Experts of a small language model.
Size: 10 layers, 40.8M parameters.
Experts: 48 experts in each of 10 layers, 80 SwiGLU neurons an expert, 2 picks a token.
Training: 447M tokens, 6814 steps.
Below are experts of layer 4 (counted from 0) of a mixture-of-experts language model. Rows are named router (the router's row for the expert), gate (a neuron's input weights, with its number), up (a neuron's input weights, with its number), down (a neuron's output weights, with its number) and show model dimensions 80-159. Each number is 128 + 32 x the weight over its row's rms, rounded and kept within 0 to 255. Numbers have three digits each.
After each expert's rows: "raises" lists some tokens whose logits its average output raises strongly, later layers aside; "comes after" lists some tokens at least twice as common just before its tokens as in all text. This comes from a sample of Wikipedia text that the model never trained on. Tokens count by the router's weight.

# expert 32
router:155095157101073073088174105087125064156135098108143121143135078186116182127157137170121122191110180149109115087183209105213119077137124107103136168140091130129117169089117102191161116082173083166132125167128128120142156155123160121141096078
gate0:155169122135129093105082123137150165171158141147137119171192129144134196125116120162102095160135163183096149159153209114158098140154138118140138168139135118101192106171136120092096151125173135181125172122067110164124125125093110157159145122
up0:094142162219113095142093115111167124119179136099162096110199120106143145131122162152100123107110097104085168173105189133092083157130118080140103098143090175141068102150141092103100108078166051139165122092102144135102131148170189115115185160
down0:047129109053173096149144134178129123193114094179107152117086190101161122140185126062120140095137141170126157074148123152097111100154109183098108153140115140137116161111123138101154114126101144106122112132122163164201145134144122136137137094
gate1:121089077105215155099122141190128130109126164149120103105104078143090125158120133154164160106104140098141099140173190141160108089125061127117117186184102105145110144148130151139116179117163124163089111190079146082157145133129150115145151108
up1:088158107081134110137170132142150118110160093187144084147161120096125139184198110179164113079094109124128169194134091114126209117073142169111104148075149084091126167111133097100145085110084122104138097109127173170120138147151108096141151171
down1:071150160121140130102175127092109128150129157131180151210123131130111153158159144130112112106081071134143147088151088089169122150152119167126119122116130127088081118118110142112087142175108125148164088121119150136117108109138158167141125192
gate2:108145139128140139127094123175167155174130179079200145121172112089128103134130124117128137124129138153093178132103140125133140157108133108145116077127107132114235134160107123156110134114140138077168084144098086080097120144125154092135138111
up2:089090181100049118168093113105148132102162198092135122155146124148084122156173127155138116179174191170165101115080108133109110153111096109113141092101198209113132091143106159113099105155125172149157130147127104139167187125154173232047147173
down2:095108159056114149064090074099118135128149120129106103131136166099129050103173078155131100113237159155166148136115098095080128147123148127121130117088090120114146100122154170161093134067152117173136124145130158005131137143126136125096112164
gate3:117142085150156142143169138148110123131148131139111122138151135117111136142160076170186207118094119092104168150103150136122126169098120192152189157123117103105184128160181138122174164153155121124128151153156108138175107009106111091120148169
up3:105115097136177081133120113109139098218120122105136082141120137127117167183126143078110073146104157160100056163144182155143112116159122133178084119179121112108188149112116132136142086160150124156135123045143066137126162177125097112167146105
down3:076138107105130163128156100176123118123102139157131151114146113149085123094163151098155102071070109128050111138092114155107111146068133185138112115121152195065160192168108148126164143177112110073114105180088146135108067108158131111140096117
gate4:106113126155116169087117165165137190106158158077110156171152116122132135132157160090137093129132121134135159183113080122071125178110090098131155147132122121166083104165127154070125142063113088094135157168154144113075162105156190088103124177
up4:076119146127154125113200142134152152136165130131110122123156062146162145139141121144119127106153128112122115150148154124119139117063047121166167089122088153174110083168139127152118127065107134111119126184101111119128130188125112119129151105
down4:184122134163207106150110158126141111138142194110148099154151118169094078119167157079130109134125158123123121112094124131108062158175168128108115158128075131138117158154160139130112122139079087123158106158117099114091173095107118118106113140
gate5:107174158134119190118104066124102114106187129153127139133152141084157146134201108109115116156140141138097137134098124158079181185223194092106095080090123131066155145160124132127153123127123104165115124135129139068140071143119092083151060135
up5:120131111145084190152145093192144108104095150121110145095143062113112127189112115126126094136112109136183140138118130119079142174103150135135116093163168141102100157172050088097098085067076133074135072103113141134102102112087180161112077143
down5:146190139121141094098142215121192174112116138099113145094107103175141107162101114080095133137120159087116116128146100129171127081100170117142153155220137118137142143149049141146099116120159097115154056149135082175149110121071144083088120103
gate6:123105154149070102131093142112101143155193204115143144136168138121095137133169114119137121045160127157150146142119097136098160104137121153157195163161102156202182151100165106091161155109123164145104058146135136073162138169094144128079064140
up6:084109127180132102163126147153131118157098125155094127176198158075112183157140134147127140099090126156074136116136141121081156078161157118110116127104124152127122153186133085111169156116131095089160124185166144152103103156107135197130179166
down6:098120125174138198093120123131100101098077125074130126080088160125139133151130120143122149140194133146136113130124060096171130151112177132105063140141040118115122098169071158143130125160134129126177125116088083122046159173089129076099135088
gate7:094157125110073090135175124108115130087138095109192117090125138098110119151162135117071117182102181130130152132127118115095164130140117157149108187139102130180121141174176070141154161090118046114139033146131105143131049131091174110170086116
up7:123186105076140149160132122132139080127157074197164131085130147135135108176181107133217165110141101116143161107150176108126128086090101178149082134094118152134184150151086087172146137018112076129131070144119110080162102175134150116136121108
down7:180152178145093102156147109161087095108102166119110184129097080103184130089114137152085159094096161176135093130155153161106123051128111135112136111122150110111152148156140071110140167100196058167097155182168085084147134098123128099134145151
gate8:172059126068150100180129105104082134121137079091115169105110191094116169118062061142163103160120118141144159129152067147126128153120142083127049146130107049155146065123117102144173091150153088120173187122177138106132086119145120119131020111
up8:135120101112103187163137143152076198144177137105111133170153115125121112106105119096139171191128128081140120119151000152149082089163155057121108115161148188159165109132124141134105115118096150076148090067112124071115139085122173144145110200
down8:154153133128083148163130104151119113125165131120115123043157159125169118123142126104133147124134184089083111072062103175139117158183180052153121095110163137103091136170216169060140154095109171149067066128114124151158142101136125151175103100
gate9:128067101128158111144121143101126139156083157119108123111111138123188141093155141142190148137086159184121134163153158172111135108099078107092148093087142154130103145119106062134116083152146115108129135117130184173148108068173112133180140102
up9:114112149189109138141128076107203076103101111096136168118110097140135117120116165127132174174158182071165139152120182099176123181105151110192171136114165091135143153109123109137077170115112165131125101080125209056146139139100149124178120187
down9:149131095152138113166161101081200104084128146151145136090174103079124175107146129129169167081181114126123122146143121133100127186106139052081130166120105118136110169170177158074083100113141131115119158155126107087123101091076115096118066117
raises: "d", "ce", "ne", "g", "c", "st"
comes after: " in", " the", " of", " a", " and", " con"

# expert 30
router:148137172121114104120116094155136065094047114111145140121181119159095214105149104125114095127155137158122037167168179117109081121137172134106112170168126144152107155065115103118086102069158166164100120146112112111156143118155128130123124142
gate0:060059102142130152098175157146149159156142135091088082109153136127136148082077151096078143074165097113069092167133150140118118125118112157160140116126080147154087169142114079107101081111131137157127159124160140127034147157120115127141108086
up0:139106121111096161122143145097155125120115127115144174132127123113109087202181157142085160080131166128121127128036159076152154103171135046147118137140093117105162087106161175139085129121072104163128147096167067051104165097137107112172109155
down0:181106142137135154145098147133174058147105168167097165025110117116123129075097081168068073160116138095117142119169113194133176102079069162124099165096127204109139146138129179114176156069138137120094102145164151125070135122083144167129121132
gate1:078117102166184068137163196135194130128133079099135067146161111133120110152109086150094084123127146099068092144181096157104136115105068134054121100183147113125142106153101171094138140160072111151153130089140079121094194100112171159152112178
up1:176199143108112137149145151113157066135194069139114120111097133062072096080152141086137123149104155104169117114164126132099171142216161143114132099116211142137115083097165139161149105075151129167101130153116127187147106164162155135099180087
down1:146118120117108197096100135102128022093147108148135152085152116117150160118108084120143140084166141120134075108095102133124097129156129130107115059115173111115147097121147141140161093105131203115126102122143159146073162095153145115169228130
gate2:117094164135102100169124109147127117110171136076146101114044168114130101083118127137192148149167147092104117130162124111116126098111108121125132159101137188143175146118157068104132089210128107107131093070140128133122146125091179133140085110
up2:175156109081115141142103108183139075205123117146128083168157152140182146089073145164140086119148130124097104105136124198060145082060130141137097140127147037161145146055102116126131159072131127155119174118145074080133107099145167153096065046
down2:147126117147149080134140157145111100112123160110179125131105143119180157093120136157130110165116085082115038122162091181127136140111113161118144136125132104114104152143071157169175148179163144148137113120130109109054112118105156068186116121
gate3:098156126125176141104186109137142122144142138131132064028148104090169116100160095093116119143203165118196121116162140079149128120128061133075108137130091075122087127117075151133088087136070123131142216169101124130112156110163215092074148193
up3:117146131131115118169188156161105134082123092127125179144105070092113134166107105150169090127085090139168148156142112101158161087115136129168124134150161064172105129106078133115104078160170111105086145142164079112169185143126076111087127115
down3:069148098108133084147098145176110164135075085107145101124089142111139139137125133155149126151102124168084130154114146155128158103158099126107110205128104169089122102159134151133165058111162142128076100100091083124120103152109103200135143135
gate4:149134145108148175127117141112052156146150124197122132147107177146154126072137113113139124109120153143091132135159097109135142122150116120147074125080072139165192106102151170101155155144087140087140064085091164127123164078142131116131125153
up4:119137107116161186131105136108082114166181185176162163159163187139099104127126125095141125120131136106118132148106136119162151123133110110160145124138053145169135095100146145118156159108097132128107103101104189176140176113159114118102126174
down4:149138166088130167164101183129156072141128184046109131156092115132089135175071127154120150168128127134110097130158127156155084146170121090148158208123138137102127157104104168145093106176112142094155120121118154124098109111132188054134123169
gate5:129117215117138132140100129142118083119129076135123168135141169127133076159139170118102106095177108123130065144118127168139073051141116160167158129137121073086131093123141126119081163129142113122149107113171158165103136079136139105100109164
up5:121110074104124130143140147090134148129148140169143132131101080164134050154047092127154104117087122094121082125153121128163166113130073128115122119115083125085126203158112134121152182168085189128098124076156072156074115072129148106128116127
down5:153118160144110051117164099130118127142185161173107205150137164092093111124118083139120042092098125115059133160151126171164132116147123115095168140118072138139041123156133091101126155092117149107136110117090085111091111109106176186150115087
gate6:112053135105146125149130084168172113096096074203139195197174124123123066123104152088110118137146058147153071086101181153116196133161129128097128166085179193101139098099124154101102067104152094104107152119193077084113121126168154174105118106
up6:106175122124132103129186142149117088118165138176098122139111127152131060097135124114167129130123154134180190162128157109163119099112144140187157111160148123126157186094134135194119115185107102154131102138101134172107155089122133121143119126
down6:131146102137118160141108094141099122117112091204127125183138118113130121131155130139087113101104050112147137139063171125094105043132100167167086113089187140148169189090158107126174139089183090148097151140162094145123119082120152151128136135
gate7:165130124133162127085121110158115158131146255116088117115144135134150158126126109148133150107170175174107149120124125085136125142146199144130157102152109110116143129098121141143189121125119062070104084174105131091194126112132085137108097117
up7:128131119094178086156118098135148119096159113116106164118107120143149078117115135125134130059206168163141109137158149123133116124146185158132130130172137088097161139113170157099133112145140121099151050137117170108181163110116137157137059098
down7:100084093107101137116078110125140128215110178162129123151091159198173160140103164121137078103093126105177098114177141132098183058095150127180144107155100088082099157099133143088107183142160186123115079165140111178107162134091154147107153150
gate8:091110079107122114111078130153114165203147165188127109170064096183115117113116189089140138125110113104113102107113104233107146182131127165169056117139102126140105149122129128132145160121135120169048106110136108136087155125125110093167137093
up8:101124062153145203091077149146105080143133153129117119176100120186119118094114143087093128126104132170135100177130112146136165125074170119119113098158127075133076164080127180147165127088138082120059104147095139083136105125150110108110131141
down8:161117143081132129101165105132110118112162151135103100129172119071119145154188215135099114134158153170180129130151120167151165149104121154131088150106196085128171156104160091095056172111136174076172105110166087128143096103139161098141154108
gate9:150111130093096132183091072115118078134100178166144082168137148120103137104054133115130133146142119115138155164120136119160098082134196132097110120112092066188135108173098118164114120123101150100102107142129089168152105087127162111077104114
up9:130109136133123152147117093147095077159119194139160112122110139099074143113088130176080150166165141128163170135108096141143123160123193133108095162181099096115107067130121133158162116124113130095142120130162153158119128148097105082050114175
down9:161132142161148181077095164073153129132111162196095159090165108136108139152113105126080123085132156157126116126114139152113124075134105136159147108177175104152168179147150139056186074147107124114130101183154099134095137114149174118185169142
raises: "|", "-", "\n", "S"
comes after: " |", "\n", ")", ".", "==", "==="

# expert 18
router:118138179154057106131144125108125062072095115100184118153134109139109212165081126169141130181149165128078075103170150105107095109111095140132139140153155185118127127116138108125128082084139172195126122140095142095134156115102142154139147102
gate0:125160082168159097102049095146140126113188145163116098070074121130210137098104112083157162146182148150056077125107072147112119119141116157144115127107116187131173115035124090100140145092163121112109156184119079195141160095148131113072146102
up0:106191140176117141164160134080121166052142182146140077119114107099171103139154155090086151157125170138133144119096143139080136159105096171152132114197134120103142144128130147164168134031134142162152140192115044091100143105172116122051105139
down0:131178105128122137180117158084176188108139139077110154130166127082127133170105148117110054086104083127157131092147162139137134081114111107162131168087075090191148127132133212127088144190132134119171145135123128089139196133123147176150117093
gate1:186171123158153091094140130080093107118143077173167115187124150099170139071073076088112146164138128102086141144110133111140104153074089108126114146116193089046143114150148048112137105177110103122103116161135176130177111097139175126133132114
up1:187126132170130082091104166126130162133157132183083151088143193131148130143123083210124120136117111105175146102089116093168180097160147135175103140099133136147142135151099146123113132146110117144147161158138146032107137125101103144106072112
down1:091142129051105105106183146158116116131170097093121119105179178076130110127193079187099117080154154145105116160187144125121123121159127108128046136099163135075109158077119135127232067062118094176128076122121212172135090119182147145159112103
gate2:095143090158122123135184105175146120151163151119220170121103234061173100140163135102199120103111089102170135070148100120141116142082146160060091159153134095168151131140156098087110135176123085139093142087155098164188141105098133106123131127
up2:088086161156197142148137152115116108108166156116129087124098130166120135155187097138178143118138111136138150167110164106098147113150082141089092076123124134100119184148123113136160174110136114101200138113136146078096146116134153153115145146
down2:109117125097108048087082144139089101112158068163125134125148107105160067144127110142182128128150104138124123144087113067114187127113102149110154137113148104175118165089121117145153176161101090111139158152151107144116095090131129133121166137
gate3:141180207122145174053148123102158099121096156056066126125121175120046135098086163133102153156151081160073157113125168145199085167128114174154192131124083157126143168163170116131098117129133151173107132155118117139116132159071114165081123133
up3:104144080131113059152094103142099129095107108136194158141108123171160173200150115134125098164111163093135193135166123121155090119117165094118116111132150125116098106131122122098157171145162126082188130113126107129144128045154118043137130115
down3:072141138138103213135139098141098068191082115174092137164122130124140082108121126138109091146196145106096165157159072133095177047102108184108135122146103153044165186149113082094189122121098120116116105144123161161130127063081137134124120124
gate4:132089098170084064139150133126102101145104160106141171146144132157125108139123141142137140105113136181074127191132088095191096084121094135066130156067218210101109089127101109187165100143158136174133140097112084063123103148148087153135068118
up4:111190079098121204119089074128130123165114129161108136152086148097120147147162102131113160173165126164140080127168111134010159140144140104131132117124076119111156144138133128109077204106146075109131118158152094188092180070163163147100159149
down4:163109196161134156113135135137137105120123118038073101144090116132068076198143129149144052119148147115109077155139131117223085125097108057153131090163099123121146103152122111163142104103160144141137069165095143130140109127125058119103125127
gate5:119084163108084137153133121138077127109185127114165111101151085173089104150116156082176118051106138099121164166130136076115144169143105154163119143099153155193111132054212062147115088062135178126133105107104133136145148205139105102101114107
up5:144086164069082064112129140137134079066065159083133094139122144135116081149102105110104148075105133212186108143186083115084159171089128100140085084165137091161154130050112162194111146064118166134134073071070110115190155140153143117061073152
down5:182197135118150120154146180151088049174081146120175125101123138187170108159212154173030095085147129113153158198117174089139173084115105064138097123097117159096101122127102163141121115143123174091085131123081171120138138105182152135174145131
gate6:084104107176106112145170156093190176153072102124084121154123099173170169176098100135121131070157111130153133115160110106084120123071091118117126145108114149156157142110141230114167148143113098165151174171150130135150140100095107178092068116
up6:167071150124123145108097139172147139132153118128122128072140134179084124114196157100109078169130168102160174203148097161079153087177096149113117088127129184053092128131122078119102073121101114151080113142140095103134070120113152132141204109
down6:127123108068123138136120226147176114139123076073106075158128121078171089108113161182119149121156049162121121165153136142115135116119138144104139140094127171109160171107107188083081119164112179056094120171134104087113102105044111169154115125
gate7:161135154095138134064168162148167153119160139145138108131094125162180112117158123133199080088194124142145131082114118120102111069175147127169096151134168125113157155138169175168106174134138146115153131175205147118118108126108099141149136180
up7:136163122143126116114094132140161162193151162127138141135103092151178117139135112172115099143098096143073129058148125149043124180129123089095032193152108143133103169134119208147150185137112138139141098110182212120159153171114141172138090118
down7:116102153113116144109097094153084105139044139106144074131087109156153079107149145147102134127162132128140177084079072106180107158171139081131100075180116160100090146160132146090120197077125216198189147131189107153158072164125154097130147091
gate8:123180205162119109081093107105101147154148133131136159112152106139151136113140106161155152143128126097086112131132167118146127114105144119165138159098134125099156168125159101160146154206174083096122088155142150072156155158101096130118114075
up8:201089110103131136120152097109125084148115085189111162144142104173133075119168164112130061094160096160114104085152146143135136113122144091120088155146098170135091072150140142103090104147136141166097063135164081144145078222139120135151073102
down8:123101138086150105135114104132073162152081098133124121139123167127087115115182131109172066172195116154101150086150106098155146101119105181114140098116136144142140093118131194132118117060136161152163152088130110142144149119078138113198117030
gate9:112125128093128116118029144083130157106146144109218127124094094184153131167137131142058150151183092184147110119139092129138142118110089146148093148115139079120111165071158141137108080058090118102124186147129111105126083165133156158133139065
up9:113126101145152121113117137040103190121079166090106170172120109156127096142118137141103120160168098123087081141178074121113106060094162165078113144095174162133076067068164136112154157127126123113148223112117089159157072145082168151108142063
down9:156064146146134188111109105174176107149069162198077148103143158113152080191145106064162121158153114145135130109090083161131107128168149110127168192143132093094124159177159106125134116148117171080098133161103078114161141156103087085146114182
raises: "|", "-", "\n"
comes after: " |", "---|---|---|---|", "-", "|---|---|", " /", " 1"

# expert 36
router:138076199082120084089193122148146085108106129167169117165202148177084132132114076134158029167106141117121114126168139121142106128094090160115138106160107138147135117117095087097116131061154103132112180158047133118102165120089109149163092142
gate0:121091156082085150121093081131097110094191098126149113092166114145138180115131157136166129129155160138085084084144122128130103105131094070162164071112061153107165132045182152096091100101063135177132157025165142154196163128153144079115124123
up0:126125122145000098163130052192115086173106136124138186106130061125140109092088138147096140152065148143086114041151102169093110091149081104143146133140080172130147186047114146124129126096152108182131122135156099147132134089152167106063106112
down0:153121095156134153095138173122133203128127152196136121052189189097094145140096147147102104174144113160166185115165176104139124131147114106070136150160132116152147129118119156134154103090093159096136165057178168165113148132121149118121148115
gate1:150152156137147177119150084191183124141153134090138116098054158154156131099199119093094119166106139197121128111102173126119172151076143205128155149129098139154137112155114132131094099059069086120180170119154116069106152089127128121147164152
up1:127107148168160181158161159175150093123092156085127134143109205149117122069166142166134116133161099159075127139144118103101152085114119158173099113229128090133178121133148146131097147140137120091167141104127128131090153118179120107116107126
down1:118109166127099131082108104095084129128125155092139134126083093180097164125180100143158117138172198081120105220162160117112135148116097084136160141143131067143141142144159125157116167099111104136139141100127066099126118149106130115130187149
gate2:099149134095091139135129134135147129114108136129121155136144115160135095185091124055141130109113094130028136157170086129085166090118142162136148107145090066153179068126110085127082106123049160164086128089110118079119143116128157110180173142
up2:080190139166096122104138139100135135150082107122107124135105132066064169112091093161094145106114096145192071127098153124164135184114048108085134176092119188121106118122124082125160118091208121147129110192106080128131072098126166117094084150
down2:190104135163150117113155133129109095108076068093166084116168138101136106137173074178082098080145170084113100103174181087157162129173142090158162158129096124118135146128109108111140136080153129147101115088109175109135165111166157115068141093
gate3:069204123091118134124160174138071139140145069038115107203080118157164152148134112185117157082137107138092119126141108122142111118199126091101100161126132096126170081109155094092152118139195116126110112140066116130115129141146128079128131073
up3:099149143136128180157101134083098186097149137078117100179100160136124092115145091153090137106096128114081183128139143136125060196123147158130128155111132084160172146101107154125110146140125131107127140089136141117075120102094127098099116073
down3:150155184143113124059114182126068183106113174136187062155121167147094143148105081112128118094108107145145094108136111135089187129156077130161149123106146164133092129164219134117089108157111134161106138128158133148140141146185166156158085095
gate4:117082106093079159097105123102084121084167120153151132134161206155115151144122133141159156157180138106117167146142136048136049081119141172159140162104139129119102105131143137113140125090153136139175072134048119143183125172166121092114178154
up4:114159107100088139130159149101101093082088093147143108159116180063147103179143139133142113160113107127109105122138151157149146089123076202095059201136072072149187161185106149157094162133110133145118158115144108104101070123158124104153185075
down4:118117128181141158162156130127107158157107172114107165233165157130091174130157178129140127125140059117110093103086142055145092049170188135172134136093099063147169158115136089134154081080133140141109114103150130068114100110146107113178149098
gate5:094098062094170153102121158149089123102100140079109070097156121135204088084099145159127107098129102111109160158114119136095115119103133174148087107089089107167072121119094148090121140163087193170125110158155191148120124113112139111176125075
up5:107174143151073035136093126142102105191217169148103164123113174099111150147148114079095159150177138100138110118145107161116109132142141119054160151159134163101177157161199131140097125127198082132136163134115088130143123094149076140152106136
down5:187084197069125099130177157136132071067122125151081196191137146091127109109043136151157103159122066104174151108103122113122136163049087166115155118036117157135166103104140128133170174151166141102149171094120102094139111080141096192145162147
gate6:114124222113130103135135062137062168134087160125196131090214133087118183090098113126169153168107150102171185199124123097125129152111145168132145143147086107148126141115097158057194091132088129106103106138145143156134083086075139110148148099
up6:108150171136149119160137093164105149176129131144136119122183139116145154110110113144207190167115142126115149185137074115093110159133113146097137180163166149150152073109149161102166109093076095061135121097180103144152147075115146127106145087
down6:149077114131138123112120148127115064110103146101122111105093142122194124180061167115148121146117173086112098106106126132166154151076109110126133112101107101087124087210134142119112107036168103154211177081116125121136171164107081151075109151
gate7:175098122195153130151146086124138134164142114148091108152143103137167125154120137089136123114100088148169177127130153148117160168139119084131124133092119117095108129137150232097101113128123128131097168169161141107113110105124175184142139153
up7:121122122123084135102149134165163142167142179113157105138155147158102146173140125150096158159177173106143143139175121155113150075144173067197190128158143074086153157113064077144155114111101170128123113137172130080067080137119021075131110110
down7:035121146107153120147128123116118184150106130101137137117143125207175100093157093151116115140067140161131096118139122094097138139155062156116124185149056144196147156165160132081126124092063105082131062128134081153123142157137200204108133118
gate8:108051127153153102125128169145149117163171114124138128103107162088145156143131146082124130154129127106135143108156141117174125223131128119143133122053083139123093134112106105165137160075150084091130115169156112048090104100049090137194174118
up8:145116107134091110135214180094060086128078076123083105113139126123113153184019155190139148103157117122136146101087142158094150089184201108144108140074216212165147121109126122149133131108160124193120140197079178122150165210136090171104137106
down8:136164148096184172094117052096119212168125168136151148133146079109126104096097093146143142114088083108146119136098117085154164161070120136147138180069120169162080143126181091070078164219123126074146086130150086184092096173106125173168110152
gate9:123125126159103107141178159126108177083137123100103100090085101166161106113168151145177144125125181160089133134173073122056136136116087119139086140141110096123146083105129100146164156128179159115169086142126081157149123092104148164082158075
up9:079126122164120167068059177152081145163126189135132109114136162148085154162118177167103192076127111107181159148138150104148160096128140126237134123143131067129098179096136180135157125094131169068098202102049134199125108073111120158116076120
down9:134100069104100101103148140154134126114121142055116167127138106119125159136152162139068156132136131138110077120166112125111106156061173165110089205143076139110186160098156203091112162171131129083106154153140153143060109139127157136142118154
raises: ",", ".", "\n", " ("
comes after: " 19", " 18", "20", " (19", "–20", "–19"

# expert 27
router:135103147109078122114104135111143075128122076166157154135185047124106167151131123133155136171161087132096084175165206107136110113049159154125156131201073171165105114094132152145118063069171076105052141167132121102144141106097077120141092147
gate0:105114112156149188084115110093146092147112178136200124109164166161099137164166132091101218126142099110131078146129116146152160143159113101169103162083089126056109101116171172095111119156139125108114125123085099070061109165165124123088135177
up0:118147156055106105146089175127122134126121137114085114122109114157161101177098168094163112136191156157123130121098118113135148132093067174145157112104102131132114053140136131104186141088177119184171087126040137146145087108081149148178209157
down0:114141144226118123176073100125168158085071116085154168151031117163132087105141176088172125128159084164103166172159105136152122126110137080056149197157145109144152100099142107131105181203107107134120106117164093156111070160141126190098105142
gate1:115127161114214129132185159126150114081154111062140101125111190088086225062107134171100159102126121108116147161110126156136095161168143115106112147173098146131144161132102114138150142123148133130151132091114147115150180137186194068096112141
up1:143099143127129084103106150108202183105059118137209175162105132145141125093182116173142138123124178147107109099116149146125150095172050164161107152108205146130118073100149162137156165119101126077130104151156116116078161076195160152058136137
down1:142128197152095105087171138123115170097101139152021131121134093083092109118132115124183093129128083161065134112133153179119092141125096114185142171100051110175143162078156156127108107148126106163121172166149183150111102141183078090089123148
gate2:140128125129169184158185125118110160124103174132085137070150108156115137114064130187144101138158093186135165138145093070176084169081178082133117175124137183196189154167127091147108151129126060113106086138070099112167116148131141159125084123
up2:088118129166167145139149126094148093098119071142114143119162115124108164081098167145109136056131088219148104134130103174131101158079126140133126131096128187146141104134137196122132111139138136112108137075065112085141102195150154180196104120
down2:116132165156096114081080122168124160137110130149128151111184166133107093152164106073087124100095114105129099143121126139174150104143172118136104054092101154177119108157109096104069136123170130106139099117178115114199161121128130094117202157
gate3:181095136139100104115182131117129153121108137088127092185126148149150149119162146154168171116082157078125203128078138182169151129151042119077163164080071143095139154081160182139145111143163127152156119151156130117127170134166075131076172110
up3:151168096117125165205129122138149073156124089177151150165144130156136142151100134172135113152169089101100104168136082092064135121134137100101103088200128067064116144083115071159111138160156157132046102153076151135084189117145164084146122116
down3:115076134137150118096186142115107145141128143156081081128115095126166147181098124115120100103172057118112131134094163086103143176119132168121153125140109090155126097135106138170128122140183079080113110082132108124159115131135159133111090133
gate4:138150142150101064146093172145129170137129129154161132138150121157154155131156158102179095139130123076123071168124160118129161130111108183143104155134080153117172076126095091128134093168094184067142192138088092141130119157114100166110182115
up4:111122116113127157128091156139161149152171098212130142118140106129093126091159108061164129123148145130093059124191162112076110137135117139140140077129137108166143050109122143073116116158113142098156146208123131149131094206142116112146104129
down4:134142122192166148142112185162101079109084126158070100125132101093113056110171108131115118169105170145096048127133085163112158147136157115180187087151098108127083132090109151115183164103144068167114113117174140040103117129158129082108123151
gate5:089078109112124136093124105144071147123166120159116123082075155121079124097112142150117149164149122142100100102169137110085137141133115115124063150137093122077131137113114111135122098130127115117157099111073138155163113052175123085153121106
up5:072124132127140144127147129125114084114146067163121156115111167134117122105080205134096178191139110148095109139129169093109158142191106100193083136208177142100118144134113160141157117118149105119123159123107160149141131098130069116183094143
down5:160163127121134152116110096092160141097193166179087171100129085131127114146099214146120153164118141122131147126166130104116157138151176160168154099157130130105138172124129099118078102126126166123141110131110104210151102168150119170111165097
gate6:146125111111116104132100056102134089138073198103161158101172088129166120130205068104116103068160126121062131170101115145140128150137050152075161090095137124125113119122133149142155153147122110148100133206137195068161215187151092105105127142
up6:146157148112166093120052083154139107147114103123145126127124147100125098106066124154112081113106111111101083177079100136183119139113169201102167141088130128174118151142143139123147158121125146092118128187086049120148161130156114097050123139
down6:169171105158153106131094139159136123183043134146158118123168149111123158093153114104135080087022135121107144135060128149112101089133118165154161115131118174165112152147129148117190113193092096146130082137138136070125150124111126155111115087
gate7:129115147083160148128143121098102135130072068124156140107087164161178151076127118137136160146141119125109078078060141093112104099131105163130117142107145120204116127148150154101135137100147140141118115135122111110159091150140076092103133071
up7:113113150220118089123156119146149074102129118047067113133133099145111109155176119135125115093142152152188136137102147126081107147132133134112100117170082120116115139084148132114091067171124120175132117110105085109098153117089133116097146175
down7:156144095085105091114131179131118166075144162121098163100130117151166172101143127113127136138067111056161083133115116100109116166119123134102159105078146129161112129100074180152175083117147193123095147181154140087103143154118114132156136113
gate8:115089126157116101150071200138111143133131114068125108132107136141191132144175135121136151077096162135166170115110076112146089166072056084144152074133101091088084088162156171167132139109134093168152092126101158069143110121138161166147092146
up8:115139130103193104126054132144075158166199105142112117141133173130155208131187140086131171119135146114171181182166122075157098111113131121132126147133096098175097095108134154100186118073143183105096078085138153145149078094138114099108091140
down8:075121167124094174136158084130063109085144111143160117104135114115126115149121135090100099154114112127133103119112189136099156160159160142136121096151100153109180103151179085116109180146115128124141101113129054138165085127079150098105123080
gate9:163088204128167139145184112103094067117120101150145162163131082133121072175236107172106113188121136122162142103128114101100162111129093094163095142092133105174152086111184098158100174137113117091147173147117129142123095100122091123142093144
up9:105134138152075095111163105151102089126107110155159132138162073175153083113077124115097146092071130222083109140138145121084123175113115102081131148125109195117151120088129199104127100193134108114137102172098087108123104127093144196133084079
down9:109142119121156099090113112166158105102166130086175118125151179135066118099130119141086134130139104137066118127145185198119121145125103151057125174124119165176088149145111124143111104134150134097111099136138116128128151141091157168194098096
raises: "\n", " ", " —"
comes after: ")", " 0", " ", "%", " 1", " —"